config = dict(
    n_layer=9,
    d_model=160,
    n_experts=128,
    experts_per_token=4,
    d_expert=96,
    d_shared_expert=0,
    activation='gelu',
    moe_layers=[2, 3, 4, 5, 6, 7, 8],
    router_score='softmax',
    normalize_top_k=False,
    routed_scale=1.0,
    balance_loss=0.00353,
    balance_bias=False,
    init_std_router=0.00951,
    lr_router=0.00118,
    n_head=4,
    n_kv_head=1,
    head_dim=32,
    vocab_size=8192,
    norm='rmsnorm',
    norm_place='pre',
    norm_eps=1e-05,
    positions='rope',
    rope_base=10000.0,
    rope_fraction=1.0,
    qk_norm=False,
    attn_scale=0.177,
    tie_embeddings=True,
    parallel_block=False,
    extras=['capped logits'],
    init='uniform',
    init_std_qkv=0.0413,
    init_std_o=0.0,
    init_std_up=0.0413,
    init_std_down=0.0,
    optimizer='soap_variant',
    lr=0.0033,
    beta1=0.95,
    beta2=0.99,
    weight_decay=0.11,
    lr_head=0.013,
    grad_clip=1.0,
    warmup_steps=200,
    schedule='wsd',
    decay_fraction=1.0,
    decay_shape='linear',
    final_lr_fraction=0.0,
    batch_tokens=[32768, 65536],
    seq_len=256,
    doc_mask=False,
    train_tokens=262100000,
    steps=5648,
    dataset='wikipedia_en',
)
Below are experts of layer 2 (counted from 0) of a mixture-of-experts language model. Rows are named router (the router's row for the expert), down (a neuron's output weights, with its number) and show model dimensions 0-159. Each number is 128 + 24 x the weight over its row's rms, rounded and kept within 0 to 255. Numbers have three digits each.
After each expert's rows: "comes before" lists some tokens at least twice as common just after its tokens as in all text. This comes from a sample of Wikipedia text that the model never trained on. Tokens count by the router's weight.

# expert 119
router:129113106180092129090158147113119163148087097107139153149109117096157093156134128118152168125138132116126130132125152099149118119177145118112105154132128102118142176156152144081169145112126136130170083081150133084158120091105095173127138133151114159141100136144146099142160105114090119139160152109121112158112156085110105139119095106159126148131129143173156125155126131160155119102102099129125109167121139107140105135142131122113142173158124163132130157151125113175120131176101100
down0:155133165188127137123123098128167140136125165167148100138114130163158123121134107081102117130141115106121129179119075159156157141125107130190114134124129134122114107142135156125098108178132115133117163098143141134137111105160165133093121126123123147101117082091180151150161133138137121097124145181104125140136147185096158108140111124115123145131083141088118139119109130170135086113142138120119141118111109122138142110130138133065143148127114139163103116120081187133136140096105139
comes before: " |", "-", "–", "5", "6", ":"

# expert 8
router:123109107182100120106144138116126164136116105116115152140134131090116126114126148112146143120119184154145118151126128129137122122181156099125140129146150090114114163131144136087168154107149134106167102098145110122174147107138115167112143151117132178171098140146150094159152135127088113130170136092081155150111150089100098161094142127152116100092135137128124138130139113145154124089103109107114105154132149110132077163136159108117123169152124184128085140136127092171095105132108114
down0:131121078072164104127130138140131154138176099156143106124109152127153111178140139098165039130093152126108121125142134113134150113126120135102138132149104135152133146125125117172125123118113124128145145118158160095147162136124126172075108120147101169081110111124126113075143168102172142140129154100109117147108129093123106148161133169130159128138144113135117106112137123091137131102123085176079161163129108112128119126111164084154124138109140148126146110097121110143154124119109100
comes before: "ly", "s", " of", "ed", "d", "ing"

# expert 81
router:132137122154082181122099130150109143150115096134103135094136106124123116121169119142152171147131150131149139178144122153122090108157106103085107150142111108150150174155110140123116116126078132136130099128142135121127156125092128137156168159122115174135122167133153170167162128144130082164148097169085139140129095130139153093135127107101101152141123169149126082121132111172108129093100119106116097134106139112149148129176144110141115150137136135140112097190131109167127124176111123
down0:129133142148131115138124161171122102147153117141156124133121185120178106128109154172143111132128152118116162130159139159137162178119130126145150098136127107124159130080104116129112145110115147096138152115095119195134105153157094129146157100131091112147121122169141101167106147171100101106157078133151119128128072129137190124123107123150113172112158145125180125131115132139115120137125156084112098157129165089158120116102147132151121070115121093100121123116120104130126138131157127
comes before: " in", " to", " by", " on", " the", " as"

# expert 26
router:118089106168077130122132149101122162145091111126100146162135109088166117161118118107144151113122154143135127150093148117119130125147132136099103114145125095101138146153177138095189156104126148133160115089150113085173139101102127166128142129139118149137121122142147093129172116135097098137183128135103099159117179092097103174109129121138134140112108160170127117138121119164154117102090109121116140149108121112133099138129139095140134163173125167123122148149111101165101101164113106
down0:115102139171097161134129126112150098131120133119072138110123107144155070140088169117133128114152090161135145177076078113124129141132179139158160104146155112096139138131151158131145100149110102137119152099109145120120198171176156155132111144146103124132157094107115129114135167100124152086118112128122132137134135136144148149121085137164148103148125121156095134136132094128120112115168138067147139145118157100128116124132144165161104121142117144093122153153144128142171122113111107
comes before: "1", "2", "3", "4", "6", "5"

# expert 16
router:115077097178076135097133145108118160153081109131118147158143100098152116151140110110164132119132155126126111141109141115135134144149136127115111116157136090102138169135157111105177156106109154124152093093146108086179127097099111167137113136143113156148113133143147105136170099137090096138166147119096106157112163078106108160114117112148139145126128144166125121162136131155155104086099114123133126162104137120121095142135144110122128157165139161127121151143117106179112115180104092
down1:072161119112128106160146121137155153176106148163120118144099166074137134124137150107150121137114098130103164111098136142148127137139143088130149149105146177132150122125135169123162151107119172129099162120111145108107110092119169090148125178102132101109139112128124182140141159100122131111127140190164097144112138143144138118152094129141146105127134154115127135104076132111146150153139187113117168147117137112135154083167126131122100142170140151149158128129119114137186146151142123
comes before: "9", "0", "-", "8", "born", " City"

# expert 111
router:141131122165105112123154114126134157143097123112083140128117091114128106114153145131150091093142161118140122149139111146147122122181173151133107122127147110131163190147120138115153135105111123103166094114142086099144111104095124148144123126117113178162087137172139103162175100109138131139162149133088094157117140118105101142120103122096093154119112151154139100163150082146142130102076121103118113131123129117096116098104144129094122149145158163134120150167108103178126080156098110
down0:136132158122154099098130099139099131139127129136163095103100113157134152099123083088151126068111135123143106128167120129138114122085126116110152147111117135141127146112121188074149150111138130119123118109169126137112169115105112139131095104152107127126075131130134117111129148125117103110148156151134114151133093129139145144123142134170119183121167161120116127111066107132122166125156143161128102096154098129126112124131167139087122124142170088048128163097137158115171109159142151
comes before: " the", " to", " in", " a", " by", " on"

# expert 44
router:145087130130163108099131140148099147128127098127134142160072099076178159140159121113134137140118136133143141159109122131086136120156123129096103136143158117132129148120120131133159132130142122162124087101159157114118149123154119146148132137097147124141100146161123087092174112110098140117109115088129124106140120128136167153106124127133127177097101140132103194172127150131139163099100090163076119158098125118144109114121161088125115170134098090113144096132190165155158119134119148
down4:097109142127098167131122134151137140185133097106154114119132144114103108111126120059169120148165153134109135104117154111136127135131115140148155122120109124163086156127112173170123130115144130095150091149170111109140088114172124106150135116127127077141102177133154097120098124151123159152160101151125180098154123098113103186110146119130128105115133100111131096132102130104163145116111128145138082179099078122124085119113115147138137142134095108124116138104176114117132129153095114
comes before: " of", ",", ".", " War", "s", " in"

# expert 23
router:112083096172097145107137140133128148154071092137104117139137086100127139143125144116154124113113168146127121134111160116141125119171138117123107116151144099089131169136177113114176160092113158114169096080147125087164125094093108157145122133115120149151106158148148097109166101109096094136181135120127127154135144089105099158099150115153129155102128157142139152145126124164152098093119121128130132147122149101118097149141141091137116166169134161143141175145116105143129125150102104
down0:122112117138095159121126145116074118105172148145161108115106111090127138114112159113128081137129149138119118170125138174148137116154093103137128129179083097094130120116150092123121105111104100109124081135163115167087148135114165142135154130151176157109208092152148099129091134090184136142122146122093154158151168125118122115110125108146149125114142131111099102131139149083106147140124112107161122090116116141164117132108156107102145107100168130102109111128126122141140121134145105
comes before: "1", "2", " Force", "3", "4", "5"

# expert 86
router:085135127127167091115095093182106125156165119130150151143097108111114142147143139149164146112099117114122148147130139108102112108155135122141154131143141124135135182155106148117160147125091154108146173126135180150120109143104121133113136158126107150118092142144116110142157100121085128138137127153121166100130084098163143131117128124147179181136126139132134174153159081131149119080146067166093114132148128123076108141135141101103131168122120140106100146133126163146152165161157115
down0:112137140126140097123148141163096130150097122113102139147123089103090140090139145111142122107143128149135139127080113157152138124134157155094140119124131128116110149088118142137121142140128103122128118145127142106084165122129121108160083117066156118158126155181128145088149135158085128092116104139144140102169100169140101133129147149120111107117177162139101183125112102129141174175116086152112131111132148138053114089089167168134132122104135122093101126155137137114109133102117096
comes before: " of", ",", ".", " in", "s", " for"

# expert 18
router:110080095180080144105134152103119164158077105124111142153131099104148106157130116108156129109128159142136114133103143104139137145155139129119098134143129088098138167135162130101177159098124148123148100086148118075178135100098121166134113132136119160137106146155144096131162104130097102127167141120101113153110170082105110165119119113147133141110127147161123119144130123148158111087109110123114139163115134118127103148134154102132123165158130165130119157141116095170103113177098093
down0:095101151142119113125143155099140140118126180149151133105090143141118105147143129145140143100131100082122130113120112075158131126129164129119144127120147146096146129116117126152091147122163101165107146091123121140173129134147130145105138100120169125108077144100131154109095122135166132122101105122107127098126076121123112144146160069131090105158106155131140147073089156129110135201117104136125108086109119103146086101167176101142109123129138105096137129099148162130137117141138178
comes before: " |", ")", "–", ",", ".", "0"

# expert 116
router:110088101175071136102128147108118166149081104122118147162130092092143113151131120106155133114119153137141126139111154106141129130158139121114091128147137090100140161140159129105180153100122143127156094084150116082179134089103130168135123126136115153135102138157151093134158096138095102131168138123091120158112166084106110168124122119158149150124133148160128124145125123145163109084107122120116120153116132124132102146135150114133124164166125162132115162154117093177103116173105100
down0:149122118179097134123103102150149097102140101196096160086121140130156120108122141073090134146109093090108166054128146129134078130082105140135136171132122139134162097144121124125152142123139157091113147128085110089134141144180083140138101121143127128134131164120160134141150142155116116165158115139132123126128141141076144091103137138183155163152140138133095121138112126136095115125103151107125106096133122168166132097099111121133125134122149113122117152128117110129146138131124171
comes before: "1", "2", " |", ")", "3", "–"

# expert 33
router:104093096172080138109130151108115158145080107119102143157129088106145108157137119109155123114132151132135120130098145115138132132157129124127102120144134094102139165140161132098177149101123147122154093089149108079177125097101126170148120117132113160134108141146148094130159099136096113127175143120106110158117172076103106164117118117144141146120121151167118119142136126156155105077101113117112124161117130123127098140126155101139128165170134170126125154145124099170109106180100092
down0:092131102170116128112148155123088136150156131122118160124133168128134122148136111133134114109151120141117133140143167136110134097095100103152196117093154132127160138115098084105161124089130091103122143121112109094106101128144175173132146135096171127163084176128099135109117148110121130126112105137141120160092098180133128108123115122139124173110155112148079136095084147103120096122123114047119098133118141124111146150135099154119100107131126130125108132139097154106143077110113107
comes before: "0", "|", " |", "1", "9", "8"

# expert 36
router:089114143158136131130146159147115140129125111122111141139136118137146139140085099101118195102099118126137078110118145158121132083134137149123097143137159113112079164144137114169170154124160162118084115130165129134131114152101128195103101160111125110098089169123138108159108122127125135165119098136132106106100165141088147110088109151154090143120137120143112166152139128142125124121140112097078124157137094144142129165121131127146077141172144150126163141110096114170154138166126107
down0:147152135117087150134146103139128152126125153133126125126152117146098142139140128158153132106134121135141120151099079122126151121094085116164106099098139117100112122113127145166138150134130068134153149080106119148128124107081146184103092105099120130107097135111102127146151071139125143134129124134103149122145184182134081119120113124146124123088097155108144112133097148176117121136112109095136155088153111149166139161134156101085131123096137126162102153155078171135139094155094116
comes before: ",", "s", " (", "'", "e", "\""

# expert 5
router:118097110168080144097131146112120163150091096121113146150129095112146103151142127110161125102127156133140119130112147103143123138160153115124092133152136095098133170138171126104188153101129141116157099077156116083179128103097128173136124137133104159134108134150146094136167099139091104134168149122108107159106162090099111165124127115146144142120123148172130117140128125157160107082098120121122123161117133120133101146125155102138118160166129168126117156141122094172110118174103103
down0:134115147160122108115139116128105181103123128126141158119172129138111113114145103130129122155137124117141132112091130135156160112149145091164126118122147139144077137153111159103117125112163101145125152105127172135097145158121142117181122152105115103136126171161094121143118134184099095111079104110143143097157077141128135116118080120108118105113136126160125156137140181113129147166132093164084180122139138178117146119126106123103140136150155149115069126123100092072135147130154099
comes before: "0", " |", "–", "9", "|", "5"

# expert 92
router:085113135164147139113137102125072142140141094156099127075153117107130146121144096125130110097117130130134084117148102130135155138079127146165101107139125171147132139163115156112077093132112107167129103153146111097094120133130149165147155122158098146111130111079145126161070151161121103126163159091144114122154139126152110106120125144097158157155125098147150123125128101101099112126125119115134134117120155102148139134145112165082158115079102111114106113140136140059110133097098100
down3:134145120165165144105137131151125135141150140118098100131109149110121079147164134138126164121110114140132168159115132122092072151089111154142112152118123144186164188132112106104122145062121147133150095137126113107144106143115118140114138118159118088128146124155142114131152115140128097125131152110078091145131086134077125123098143119144134080127110146103120113147110089124162106124156118144152104128116104108140121122108148143090124121095100157090119139139116166202089171163135121
comes before: " he", " the", " was", " they", " it", " is"

# expert 58
router:130096107159169141143164149099160145161097118114177091126149097120105130141128155111139177142185120145110122139145107112149098134121113081113090154082091114100148146128125105120135110099133148164124097153136156107133115090144156147162109123095157109122143110148149109126134109148091104115132121101106136159128108143109099156142117117095100098149154133130113137135118161164137103143131098124111124148120094124159096137078089133106174128168166101123122160099095099159127088155099097
down1:069135164121147116089125143143165118130080164105143184072158082138127107082147094118136182169133152136075140129138149135121125093130146132161122125119128149114127127126114138107122135139125153136154130093100134093127155119101120100142073131120148152104140119125110143161112130140084141126171124095148091151140136189162113125118103142123118073132115135089118175118124128147148175107094163107129143125122117151087082132099136115121127159128103156138119135123118117141101158147122130
comes before: " ", " Preced", " Total", " Year", "---|---|---|---|", " Party"

# expert 10
router:165135127158168114139107129156112085133154156106146154115161145082130134109136108113124152149143141084116094141154147122120115111113117142093129126102131123158127147145091144155113073149123122157161153137147139129127161113160151128160167163120090087106155146142144152127120145099165112150107120122176167095090123125159183080146084172134123170123142126157135133118133108086133126103145124158114124104095140152153127142148100134076098132106174156115159094128137145107163160130117131
down0:105130123152152091147166128092115144102133132123161140143099105154147139155129134119088134154116131119104126127164105147099149136137133127068115192146133120103142145169147109132124127122166156146129113118148164088125099131143107117125122152109173130098117125126090117146144150150125187111114162094152118145135114126077144118099132119116120168113148147176164150134111083151162074132122123173108150108145163129096145128168091133157107116119127146107142163098138077108163165161104135
comes before: " to", " by", " in", " with", " of", " and"

# expert 2
router:109094096177080144098134153111117158151073104124113139162125094103152110158129116107155136110118161126132119128101150114148132140155138130130104127148135086103152174141160118099181152106132148126153094090147121083181125103101132170142112129130113160141108139156159099127159096130094102140160143115083119154123171079101111159118123118150143135119128150168124130147130119151155108086107118118118132155112138122119101145132156108141120166161133164130115153145120102172101116173102102
down0:105129151119141121117076168113142109087148141108138146137158120125132107083129108124114133077118158099096129145105170119116149128151091177145088110128181111100156095149165128147150108107097152099146108103134151113121091136121122137147133132151103125102119113130107179130073137152181137135133159132155137111155108106064150115119096086106165133092178118107105138149140129140138144139140096133127121112139144159169136138122136096161132136103132110153167125093119129114147103100170161
comes before: "0", " |", "1", "–", "2", "."

# expert 73
router:107168125097142110166118131124143154137184149101157112150130147142101089133148190114170185118110114089146115115142134160166117123103138151144101128101131110121127122092083122145091100098123156106104112095152112106126159140144134161167131118114161139135107091134146103137104112153118112118118174155112162148118088155099092171112134128126099108120125110111093135122106093139143089155110114143130123181160124092168153106140121084107135149098112095120115153100089128156132119129136121
down4:130186124129153119144108139149122109110148105130097156103131121135108164139119170187139128120111074124112117145107102142142115147116168140153096147127164130132152135088130133192106139108128101120133158084095168121124118133128139115150079105160142105077082145104096078098134153135137113097127089100129115107147139116137119180132115125130093106150143158134135110125135126112156135121130139109112154130122133158113157158175130117081139118162098060112169107129163164125152124133133111
comes before: " ", " Born", "---|---|---|---|", " classification", " List", ":"

# expert 93
router:107093106180086142104137144108119166147084103126111143163127095096146105158135121104158126113119154125127114126109149103142129136151137134126102128148133092107138175141166125104184150103130154134158096078145114073179128102099126176141120129149113157139110140152148100134166104137096105140168146124095114159110171083103103162119123111150138143115131143164124125137124120149158108086103121117124122164111131118123102146132152112135124166168133162128112160144120100175104114167108097
down0:115142160141068129117140150138127101137210157109137133120088104107137151141119102174160089129158148162129116120136079123122121140152111105126126106108145163129124086099136113118082135156149146132162088119146157121146177162118170118095136124137121099035125134146132145124118122147137143146137133095149170124153128142131163129114145124157095141151121087080139149120130146138148098114174153163099094125126150152117104145137120126158128098142112126149128155097115133155118158112136132
comes before: "0", "9", " |", "1", "2", "8"

# expert 77
router:109089101175080144114142145109109165154073108124115136153135094104155111158128123106153122119108155127140126137104145110146136133149138131123094126144137092101130164131166120109174154105121154118156095078145105080175129106100117167138119130126098166142110133148150095127156108133094101132175146126101111152114168083100105170111123119149134145126128147173123130140119121143166106074110120112121132157112130127126111146130153099139123162170128173132121153142117094174113111172110096
down3:109147128177121143110138111147122132136165134172166126145150086138094139124139145161147137151114123123145096140116102131148123097150075154130134124117159137086099132099140114096114142113136144144120149115114141145174088128133088067158125159100127111136137121133106105154092144157089141151107113130093118132141134147131087141167128107119102091098160133114116131129176179123126160092123104116080106133123124074151129094149095130139141173064150098136101153139123130100098104151103098
comes before: "0", "9", "8", "7", "5", "6"

# expert 28
router:158138114120172109108080135128107122124149128127177107131102093091162181117158103107139159125098124071157136097143142106082128125110124106097095153158158118121119164110109135156098093157102129163114125064159111140164142094143095139145136141161100161127110143152141114077123112126111124131134161123144160094131134124145151124114084130114172130096118152138150122148155116111142156092181103105092136092107128115123097141142150132121117151120105089141163111133111168149143154129137128
down3:151117108099109148089143124151103128108140108107130099164080092108164129103106145144115101113153107154151181075104149111097095089125177156112101094157151128088157141140142129091143131116136163146143143120103111113136148141110101132128122140161116120139160158157130121128100114110093129144082150140113104091142144131106109128147134102130136148089105165116143127097144103126145088117167099104077103108138102120102125148117169150114143124087116104161184096154138117121162164127164138
comes before: ",", " of", ".", " and", " in", "'"

# expert 120
router:127086099177077137103131158113104164147077103117112138165129096106155108151123117107146136115127156113134118139114144103139131126153138122118102130140134096099146174142154134100172153104117152118154100089139116081177126104098113179131111117138126159130103134144151093125165098137089102136165147125102117153116160077102103165126126109139132148122124156168126126147118115149165096080105115125120128161106134126122096133137163108145125166158129160134118153144105106171109128174110085
down0:116110057113098149133122128129115149168121173185121128119132110143122133154124137157148157092150119106112112137103141132118141153158131151178120146105074105132119120104129111114121123128133148131159114109119117115125105155143104130131130096164116138129129128128115107113185177083102099152103159122114130187102131090104114173130110148132155145135126143123131136122108098170134137146085123105158134100123146104149116122140177170156123137098157099134103154188131132171118082152184128
comes before: "9", "0", "8", " |", "7", "6"

# expert 102
router:102089105165083136092136147114112151163102095117128153153128098118144108158117122112154133127144156131138137123118146109140116145167152143148108143146133078098150171152178129101182134110115147134153106090145125088166128100090106164106109126131098171130107137152143090122152096146094104154166147114109128169114158097117111167125103103134136137116104141161123118133150124154151097090116098117121138153130147113125095146135163104136121164163121165137105146141099096167098123179100099
down0:136108078154110129133165106126132142115087124139119126122115117137139078104151109105131122099150094112132094098113132120144104142120120094131080077122121156129147091122122078126126138140151139161105174157111150134156142096146142131184127127101175101162171149133134136147142103135157101149144122081164175115109155121159180121151149118120117087120163142138128079152080157124138112136161130152124139126125110135137180152105133106121141151135135127101144119076090167165153133134129111
comes before: " |", "°", "\n", "-", ")", "),"

# expert 1
router:122122116169110119096105137161134125162143112151124151154152148092130110111162142112157117088151128102137128096131124131117099095121096133134114141106103139118122168143098111156121115122091159130105098127146157073109144122131125134082136151111133103071158175153139188113142111118152113171132123104102136127119134130124163128135084138141113156113164160159104145145121070129132119100128123084143119133141101170137170148146132186079108094121165150096164111167137113150133144172119122
down42:135144116110121111112161111117126098148170109129109116136087149159149167120158104136134105118156106091113144105167152106141135127116149131146133169167155101164162132113110135126091119133159097102118141126104142128085100106165161111118133128144126165108103057126085150119105137113138132094134084109124152141113152117121108112154129181144136150147077085141098106137136128071158124124168126161128079146128112117128152151161111139135108143082141146131119147104083158110149162145108169
comes before: " to", " by", " with", " in", " from", " and"

# expert 17
router:117109113177083161119142148139132165129097140128140096147155116077162126175118097121113122098124180124138106127091130098165141133150123122136103174115149123138122128099129144107179118106120163112145104068130142073164109131121126173121114140102118120113101126125145096125182132113110096153145138105130103172116161089094116160128123154130121154098107120122146106156109127130134117129105120156144133134116138093117094101131146134110129166170123143155135186146142112171086094160105110
down4:186117140136118133119128108103139146118140116122129122115118102136158127076129156121105135139089116117148150146121110092130094168151128107122106143147127124133157141127126098091096173106130164128072109129095092121178153130109137126172121067164155162092139118139139123135137130137081132132119162130133147131170141148084091119170132176161111149111119157117103132150110110114108108151152163140125124114125119116184116071096168163125148091101093120117150122107096122117101124144128083
comes before: "1", "2", "3", "4", "5", "6"

# expert 13
router:136145106156118110133134151105115146141100110116119131152123097088139099142133117103142158096095137121165085114141108121131134152153117144152087125123158126123137166156152146148164126114149161152135105060133134093118121095077146172095146108127095136153123115151137083146164113103123126154149108090126124104134138123103143109120097113161135133124152087160131117156153124164131094107127146130109090114148107138128089149096150109153117192166143186127147130122136099171146106194125100
down0:107119124121103154116098107144115157124115105134164091174105142131135159133126117083094105098060091116124092140145109103103137130134125119121128135139133114150171072134112160122152163164138095164137155146125149144125105152122155129115132169117106162083115099119097119108113145141132090105145114083155127127132153160175113121164139110117126105149151113088164137113126127134112134122155120146134146152149159146114186153095133141087079099150111124141070114117110095133172125102157108
comes before: "s", ",", " (", " –", "a", " ="

# expert 85
router:100148113072117132155152163150108152140113145160102079174095176114094106139165139114149131114167118149157103169112133155114152110164111129088089116163143109127151152111150104126174126096159131148134127152115147120143139150134111182115121088105156145143120147151148121138175107166142117132112143118088119165097137101155089151151166098122126099129136134144177137139127164152174104136108135141121158136126161129084142148114109115147121167168136138122113154141141093126117134109108104
down0:134111088113130125096125102104102150129146173080115128088135129084150113126156169126093152143170110124128133128122106160103136111114143136119126144131157107121139081135095127104075165120139109130141104123111173140082111160102135102121101091140151104114188192170100118132107106096101110117098124118149121181143116105162135145086138112095119159155134151093111132105145132121114099111171178126134121119104154126110151140140141141094104085153122161117138158155134120115133130111104150
comes before: "1", " ", "0", "2", "3", "4"

# expert 35
router:139128135152157151120115115133156143124120137151123151165125095081163112136101121104137151077107106115112097137120133124131117112159122102150085111154144155080170170119135160121158097124142167133098118074143146138110157114077120156147124161125122101098126138174123127112118149142061132168128105162134142119130145134095128111115105134163137128144126116172141156172145135153143119118080153108132150142147129171153113167120149129139119139130160166106191176095107101133137136165134113
down0:159102160160144143088140137153168114147108064117101111156115120137102134120088172103117130139118142132159094123140144127157091160105112125088120155144095122121141145089086153129147121106100123114122128116118133098152119098154112112103179108123121103116108127084173149130130149170109102130124152128158143146129104115121092121123137108133143152162105143098085109140107121095155112102152143110151145142153133159124155131107170083116111179141113128130179192118119117107116152113075099
comes before: ",", " (", "s", " and", "'", " ="

# expert 60
router:107095099177081137097133141108119161146080110122107138163133094107156109154134115105156137111131157133141121132110141109136127132155139123122107124157134097102140170137167119096175155100131146118159095081148121082175128091090120171135117129142114152140104149143147103136161102135107097132167145123101109156122173081097102166126111105142147147122127145167117122147125129152157104091107117122123136165115129121125098148135142116138122170168128162134120158149119107178099114181103097
down4:099088126111125176105118153136161139125108151144116137134138122092084053155133160144124129143131138105106156066121169111116099110191066148131126102142123151128127155096120147117136123153111146123124127123094114136113130139158112165144120121119101120064120158142130101140160111104113149156142111144126102110161142143095121138105107123124134110107110097133152136114106174139148076145145154119163132141139139115129123133131167145137184114166149135096150139133091123142142195152163114
comes before: "1", "2", "3", "4", "0", " |"

# expert 38
router:131059111157075123129139126129110170156089110160109110171134080096123146162138149107154134094120138144127088082103135126110168138145135125115095107165134108112115134145173101116177131105149151125129096111159144091175156111084117156107126137103149131150109139153131100155152101123123134140150118118097107151148118104115108154117116147142142133123134134144119108124133133152149124076084122146107160159121110115137098146146134099124125177147120158107104155151142105169085112182126095
down0:143167138138107108082116135147154113113129135118106154132135155142172169126069077148093155138100155131152162105123139104117114098106046153155157119162126124159128135109177123082069098122146139152154083109134110117150121132110141136114138142134106140146139153127086124149099150129139117125146117145104157080126131129162148104113166117175149129152090143120129134138112146160113110115125116176122107136116097091125150123146073116105129127137148149124107118132158099137133144136074107
comes before: " ", "\n", " +", " −", "7", " —"

# expert 50
router:132094104175089139092132151107114162146089104117104131145124088100166115157147101107151125125112155115125125144109148115144123139152142126123102132148132083097138179135156136105176154101132142123152098088151116085173115099116119175135130124139110176135119136150151098135166108134092101135168139112103118162112173076102112155102120122151139152129128133166118113128128116154151102072095120119125115153108137115120095151119144107139125151168124168143122160142125114175110113179107094
down0:147125120142107096116113098155125117127106125131119120101181107109114121108100113132127123122119137126136125113092114109126131139110149143126108085150137115131121116110152155155145159122140129138131166126100106122122114165144075116166142116133091106140171091141201139142143138145149137110141077128144148090110079108114117156111149174136163080125136143174152112085110169121154109138094135146095075117139154118068137153108105101160153106121152118126109139115124109187100182111112154
comes before: "s", ".", "0", "ing", "ed", " in"

# expert 83
router:116162094133177173106106116109137139138088125132120077129164139127112113158139131132126131162105118093168122142134128104150108124144158123096096167163133116125165131130170141147121090111130086080110096100128097094133130142137136113125133105149157122126113104085136111095105107151151110107153147121139149167132155148095110130136159119105115114157158152125100117145132139152098148178106133163112156157152098134143098145124131172113155159130105091122095162126128102155085060137097162
down0:136140169054115155165161146114106135134118114112088135129100104134145078099149144112114136142136087121092130124157123137139156158152158124157119085123179170116134087138095129095142150130127096135160111116123137137100100168099136159093103103113113156131158162108106115150109152120127086098139118119092135150105117136154088093126131104075121149150104109113148122113148168156142123123137146139128098136153178096080149154127130118126096126127113164116119104160136144157155141143143177
comes before: "\n", "|", "-", "==", "The", "==="

# expert 0
router:110088096183077144096137149112123162157086107120113150161132094107145114159129109109154141105132149132136119140096152102146136141160133135123101124146141092107147165138162124103175153100126143120152090086138115085181125106094131162132113127130114162143103138154143104129170107130094095130179146121100102155111164081096107172114122107151133143127126143170126122138127127157157110094089106120119126159117132127127107129122152099133131149167136170131118148132126089167104120166102101
down4:094106120115079108075115152091130146175125134143088121118122164085126092146152133126150138133141146155142138074111134109144163095140099135166118100152102085098142143143119137116134172096151138151141112129104088137111120104124124149063119098139158139126122151145121136172103168131079130128113110155132105158132164119130101116106136117124182110114122104154151121135087112124158094136158126130135111108155126104131124142174145108148181116089113143120117114127150104147188096145130157
comes before: "1", "2", " |", "3", "4", "5"

# expert 22
router:120112123151151133101103099132093112126179147100108128125160130150137129113161098129158108138101153101113103172160104120154091134157119107110119120135149143168133177149084148121135102123075132130141119150111118134139087094141147118109166126154085160120124137095110138144180117072151110110168089127098151144114150125133113101110145138107120147137126145120085092121128095112144159100095114104137101097128151109156153135157150109119166149099134121133104107175185181153108141114151132
down0:099077089150103105088123152176113135158130177107145149115129132118124120124120127110077167131129127148126085157093154138155116097150147111104185142069097167121120171114126109091123149138123119162142137134117169174111148131125080147148116168125143108130131123113148136095148151104154101088092124162096117138097143124106118144139094163098147123109098115175142100124154122129134132095116148136129142131107126151160104108136143133064160094139127146130125128147128127162081127131104116
comes before: " to", "ing", "ed", "s", " in", " of"

# expert 42
router:171092124150094111154155128129128162143080153101121098158138107082126148149136148139155140117159121140100087130125153104114152143120146101136112103119126106086130121121169126120161112106151157107133101088138130101136154111110138138174105134078151145151137116177140086125140118166111138129167158146097097150147145112082101155108123122141134138145145138167110118113137094143144093108106110099111125180124097101155108130106132112117179139106123167108111177113095104140079092151096112
down0:102127101169089141108160100145132121102148145145181173124134122146107131153137117114165134135128159149087103123145144100123161146135142145138142164169068104160148087135126144076100124106121186161140094131123137147111136122120122097144162148131119090164131088135111158110117131101120135191127139107136119123116161166120119123153141165106118162108123134138133134094143126100162108077117142096152110121161108137122118105138175096119095135143133086114115119081154080103136138149145133
comes before: " ", "\n", " \"", " —", " USA", " +"

# expert 106
router:137117101107104135106112144136085156128142103117139113167101110121131122165160150118156168123110141115123111131148132129085147172142148136136132142146095121101107164122122134157169169119109138118116108158147197109134150138094132164169119147137134169165089145079121107081142120142111133127158124114095163133141075111144152110091114138159120135118089144136142126174174114114122098096097086098123144105132149084100114158128136099164110156098144104157113123153134148183145137129119135
down0:159116132099164116120112153099107134117123122163117175119130117162110113129124128148100164086153126142127117142121137121148128130166130146118156126149154109129137106128162095085133166117117108083123177106112112130106128105140120099129155143127140106102103110178110103141163147105158135142108081130142079127108131076132111153108145122121082170143122115080110128103082120164103144125145183158102111092078167125128145135131089144091145153111151101138149145153099111078108164154112140
comes before: "s", " of", ",", " was", ".", " in"